config = dict(
    d_expert=96,
    activation='swiglu',
    moe_layers=[2, 3, 4, 5, 6, 7, 8, 9, 10],
    router_score='softmax',
    init_std_router=0.0314,
    lr_router=0.00242,
    beta1=0.9,
    beta2=0.95,
    batch_tokens=[65536, 131072, 262144, 524288],
    seq_len=512,
    steps=4261,
)
Below are experts of layer 5 (counted from 0) of a mixture-of-experts language model. Rows are named gate (a neuron's input weights, with its number), up (a neuron's input weights, with its number), down (a neuron's output weights, with its number) and show model dimensions 0-95. Each number is 500 + 40 x the weight over its row's rms, rounded and kept within 0 to 999. Numbers have three digits each.
Before each expert's rows: "mostly gets" lists some tokens that are sent to it at least half of the time. This comes from a sample of Wikipedia text that the model never trained on.

# expert 18
mostly gets: " prec", " comp", "Un", "Ad", " fr", " def"
gate0:511471458519536529524529518536541506492508501470511484485550528550493508434530462530456502504535489453480470478607480541411557504452523531447445471501507477514508659474466462480485552435511540501497537527512536495488522544521517511504445502498430489531490478503504550486459638499454472565
up0:546514454479532496560479503536574568542513545477499546474455498548422485428519553556483544477568439504483474514533483510511523433420515501396475561539545448546469459522386497534516526460419459472517520547498511520466554503529510463491456530513521441512518556473484479530495530484513466501
down0:455483463512479490707495512531445492504525475487399529563512508539582457477518558551515500499496492500515489498501486560478523582583431572477497502511433506532496507556455489446532466488500427508509500523500508486433514441458478497491499488511490513478519513481528524499480505506493516541

# expert 44
mostly gets: " modern", " non", " southern", " anti", " micro", " light"
gate0:528589508483477570392503538463463483529519521616406517545539555520513444496532443522531509470454507471525527495472536477533479528423552494475573431490505491587473498521415483536475531502505550460510555525509554502490512528484448528460487496515498506504495503497558536504530442550546542532
up0:483460439459543495473476456579523505487438481483560440523518523519496463466368491544460450461522548473481480505534572433466491539537450501554470529480511541565447579393518505466449450508490463507519467504453467490468515491480512521514497481513507459450494499449493545523527463448470471587
down0:490464507532426463626430530500569460472419474461482484476568542474496492503523523491479487519479505542490448462476417506546511534489470462503450500568486480512449479511498440504553519462528429536528482549512519494458456534492451484502487453546473390494532413512574536513465498495492518561

# expert 39
mostly gets: " Succeeded", " Genus", " Coordinates", " Phylum", " Binomial", " Preceded"
gate0:452489443578494421538526515526579493514527505533532507474497459510554537555447548512587457549505513564489467502499518459516507529564481530518576459502578489495529497541431543480478472531493544491551500547487468494490511457459443513402542499476605479467503504538568497444476511427507483535
up0:498535463523428508547508546548425519522443511545444527491495493466466498548454464434477531508434527605542526543483465422507518482539441523510447498539561397527447443481549610499460477522486457560514497496551490491474495521513470501458505490516451473520439513483522530448520500467510564530
down0:452515396540444540566541462458536530502528466492470529491490474553537556578566627498549469561532480512491494508522463550468519463497423519503533511521463542498498560456541444465487490477464507558424481513492543510559568529428473494525496489543421492515535520483487526500467517458491532509

# expert 7
mostly gets: "—", ".", "\n   ", " *", " Special"
gate0:535479497539501497510487453471558572484536453568478535485402508483502500519565502491481438610458468516501505536530451501518549493562530489556476530457449482462456485508491583535513490519488426506493500459529467426472573528492500434436501523460480483509470372511476523495548481423489501490
up0:429473581495501510494515487507511504524413464448509544522552516479504583420573482440478420450482513437534604472463504464516558454520485500465487500523551528484486512514469582551534501472508472535503476476506474502487509428483473488564466464518517569471558479447459525560441529472469459550
down0:514525544464514473510517515547531541536434476462487478588459595487514533501509583424510497472524523448499533536468512479511502488543567492530480540471506511524481547502529572586498455468581472504474471511527481515423505438453556462558591531494482463485492468492516560505455469481477394538

# expert 45
mostly gets: " year", " century", " years", " day", " week", " months"
gate0:520557404512524475577501557494480554474492513495494490484556517377497534456449423488491556490488496448548463487464517492499441475433503446527510518459485487484511561591457484528516510476505518498529530516489536469494480549543491444508483528442467508514473479552545649476489519487552540489
up0:459424475477484533458475472537506524514510428532552515524491526491479519578529430524478536550485441465456503427460525519455514469460544477447528486461483488489519448477499559449487558511484518456447562507462627470492471574504522498481468494487485468448423494493541445534459522441586440495
down0:512472525502373548415565461479521574515479439478481555519475507438496545441501503520525451543483554468522569436543404504459475494469425481459501432535468541555506500467472471520543484524523484476504462475526514513472484503419491512485451468506526565498517497496528470522525503441446531426

# expert 42
mostly gets: " as", " under", " been", "In", "On", " than"
gate0:556474480499514526560484492507485537562489448468488512519458461450430537515441523540526492460459461548554517548408481567506579443495515442454497492537421511439511472546472544450564472540461550548538536500509502504456516474463533497446452555480528547497617486431499484460510537498500484512
up0:540537496476520494482462466553519501578496558465446453474511456463518530507428510517453552485459456522539470493430542582470510460452483471536497502489409444473544403598481564492541518553486526486512485425505508461478530489537499491461510575516536434496524582455522512515527484532488559535
down0:462536404480556486648513456473522489550524462494419482532465524484540522491526509510497574539478512503480509479571471544507506523508480535509555422456518505510477448518533478425502545420524517455510466476470457466490473432521466507513428453545525501507552571566473507523525503574510510508

# expert 1
mostly gets: " Genus", " Succeeded", " Binomial", "There", " Genre", " Turnout"
gate0:544464495514499539504469470431522488481558464512514485491508522489500565418500503490533509521555499445543528516507523462566467494520412472467496505575535557500540595495501508457542534535474503409493529472525515445519557479535376519513473505437494503441470476581573511434465465485453539526
up0:516502540495499499463504498506484491512486484553551454457532591529482527500479553551529535504605445532468529538454520466594562482512497513446537454520473530510494510551531458467438531504500416518511481528534522460430495488482473544524474536550465479499452410508486536563427588509408505535
down0:496535512493540553647471496494544471400515497445469497492493433527551583456508528523499505491471522520473484514553490457524449551605501512540521458507448464488462501476536480497449460473450478467531508468497480392445472545548528539513565484448505548507497460467464534523507474506553510528

# expert 32
mostly gets: "'", " Empire", "’", " movement", " Revolution", " army"
gate0:512522487451603492462518538462494519547463543531526469516530493484525551471460419530503475453479440425558479461420492585464563473509515486494509466446522538565517561486523467582551467528513573578499513538481474523521487482509514489544510427502517503469472479548538445481479489525559556573
up0:491546512508413467563440511505559504468520481514531541512512492513354441481510469469537476526503496527440421439556494502548480537486471481470465442480498470494524590484456529519488443564492474502476514463499544415545468571496502481541525474546525480423507534520488471463531531448427516482
down0:445480522554453485470485434441474597593566459454565503506482533464457521433473571474492399495491507498582527463480546516462476523519478453479509452482513423461463555548470491457479501446543570497572521467465464474578508529477492477495491528460506542457513499563487498477479511497482477494

# expert 29
mostly gets: " latter", " father", " mother", " highest", " original", " wife"
gate0:531440532506524460572492492530440467411528539564579497522479490416491472486587492467484543503537594499521528506471401444513492494464572498512481451500495567495519542481503494501547489500536468485490432451524465453478510498511426447605437501466542454538497525470511487494539500498545520497
up0:365515492597489508568518509520530501491491504509553528498481374571534526514463488495525494473468467496562480526533488457526481614504540499545494450486488497479494497533476486543489476533514531511604502447506478474500548541516474481589545477496465529460493459504522485570544516520491573539
down0:459506477489522494482459468525507452513451506489568512426504486561442483424544478484453563455525461497455492550475497472482531591504474457458512540488485473493502587409500511487572531541471434533528481482524483466478531514516536516503626464515476457505449466546471461438566471531456438538

# expert 20
mostly gets: " of", " to", " de", " from", " between", " in"
gate0:482537475512525514459515524503497459466511437496478514454504545573500509505513501505519443518521542452483476517616538478505598475489506492497470482604533505480602506532509531541628404463451500489520512514552520489464545477479506497494534501391515488450559499498538531529456506502500562524
up0:493515486504507452588511527518467468579448522507481472525522558507480509478483390410510515459427476446509418481464515458464464535532475418459518526493488565534485555443519514488462508478404479494482550529508442538502474525509522496537516519522529551502401457465462497472414502478464538517
down0:502468444513545439546592545544445473601516437531520501539467476551526504461486362473485526438445530506508458598485518513489485566463527525480501537533467490520524478449488528475494461469486465426465524485497461471463518468507534567457515530490519483540431434461503527531512554511526504489

# expert 38
mostly gets: "Y", "Z", "SA", "BC", "DC", "BA"
gate0:539478493461490493523508565430537419551519515500428477584549537525555500446593515476454476472510531509458627458438479459516407538489464487563511461471471479503489447479538491463526514523518446458497489545469461499489487580528475499495522481554527486512523578507484535474514508493542568483
up0:507543505448418473525502413495500430563550582456518536445575475500488498457539471547462481474537497464423528483502467511549494579424474503504535493453459447491519528485528422519506501577524509491487462447495447502523483577491471490558511502471466484535507476584536452430513519500560531472
down0:497528518523487608413499526521518494493423545525483525542548488504488476539504408441534478466525503459423465526528497510509442570456436554457538577514516482527551476417463526450521490521514504524520544535473495500588467521536538492444478482466490511473548544584432509512470440524505526480

# expert 41
mostly gets: "<", "loan", "Gls", "aged", " both", " 800"
gate0:439558473513528482457469510501526503533507441557505555487440534515511471561439492551526477517525442487503510456538519477619511543442461521584561538473442495492450444482459577575507488519492453499542465495467516502493445455476477502520508495526524529598496513445462479468495485487495559393
up0:486485510560545480528477510403515478462493475547464442439489535577479466541447418475475432498460503550538560558508539485512475438509463430527408453488507493561477565512501509518501465500502492481536573497541596461480525535488518493537489535575473420523480501440524518532493518509496472566
down0:573526526464529492424480475528545451570489515494463512488554490472436556507476447487430519461533528498445470439442501547515510504547498493541516507526524517466491520510460528471527421513475529528554462516464442591549517526444539465510447471426505515527518544522375468480455483456534419504

# expert 37
mostly gets: " 2022", " 2021", " 2013", " 2009", " 2015", " 2024"
gate0:515477429478457544538521505458519494544484459525495449482483479584513408520444516477484442487454475514473493463529495535595565552490453451496522421530480440522556464499548541448546480556485466512444444635453527481482528547489519461514517477495442453555506511468479530536498469507531480490
up0:531500467519477523511515433449532496476529487465461551486458527445506501480446553507492574484541482559504516518545486406495549573465489448449502430551491514453531520543510498455499465572582469543428484478478520547528515445473507530506513473435530424529547473497530563505463502479519457378
down0:551447466493544511480495485578521488471589504436483551441487503455472479501468494442399520503465519425468508574609482446487484472474490485522466509498501482543572494540509536424484536432529546467542524538528490534467511544508556467548537550510473452475416498498564524536538494474506451504

# expert 24
mostly gets: "ular", "ional", "ral", "ific", "nic", "bil"
gate0:445422541558577546555562567461486507546436495491516489498539491492492478548527503534516475452563608516473495509446518491529510487447499503457513530491456506492530506494525515567483473555487500484490515564502556392490535513491458534557514573575499530528475440479394475476526522542459483520
up0:441502518512502474523518571537532569474554501551447496540528510440554519482541570473497412477565510560514465540503511475561499458482470584507510518412553523546486539440436503467479539514506544381522465469500505481475581529480540469508471460497556466505538491499470444497550531477546480474
down0:501503480511494560436592462460520481522492581501583478554498488475506566475536497555454528430449548451537497524504598517448513531510516525552494484439513557521532503456481454464514463532552562508494571489449493477562494538464409487534534513500533590470509498529449519505522500474521566537

# expert 14
mostly gets: " ft", " age", "finals", " career", " rate", " lb"
gate0:528481502521546496523534518575539471509423518482506552549525442524507530452530509464533500462559509497461467455459551513471520596480498497537497501508477471480587526524555561542469503479534433458468468561467543542460545447461476467543482543498511528602428451492485558532434561494528550443
up0:512472465531509489482482475476437509477526461464567492502457511428433481529443518538468427521514463522489516497498554508540520409515576479458479504568485481503562455478473528469536452528518463456491526447524571476497502517442484626435564472531480494455508466581491507460509518409555533483
down0:517484556492503492311535493469497524482488498495650477464502484536460514509451522563519488486552492472454516527502515525484464465430454517535546513487526567487527490552550516518497503551468479478469456519542457499483480556500468423529476460529579512529507519506452490446479489457530502493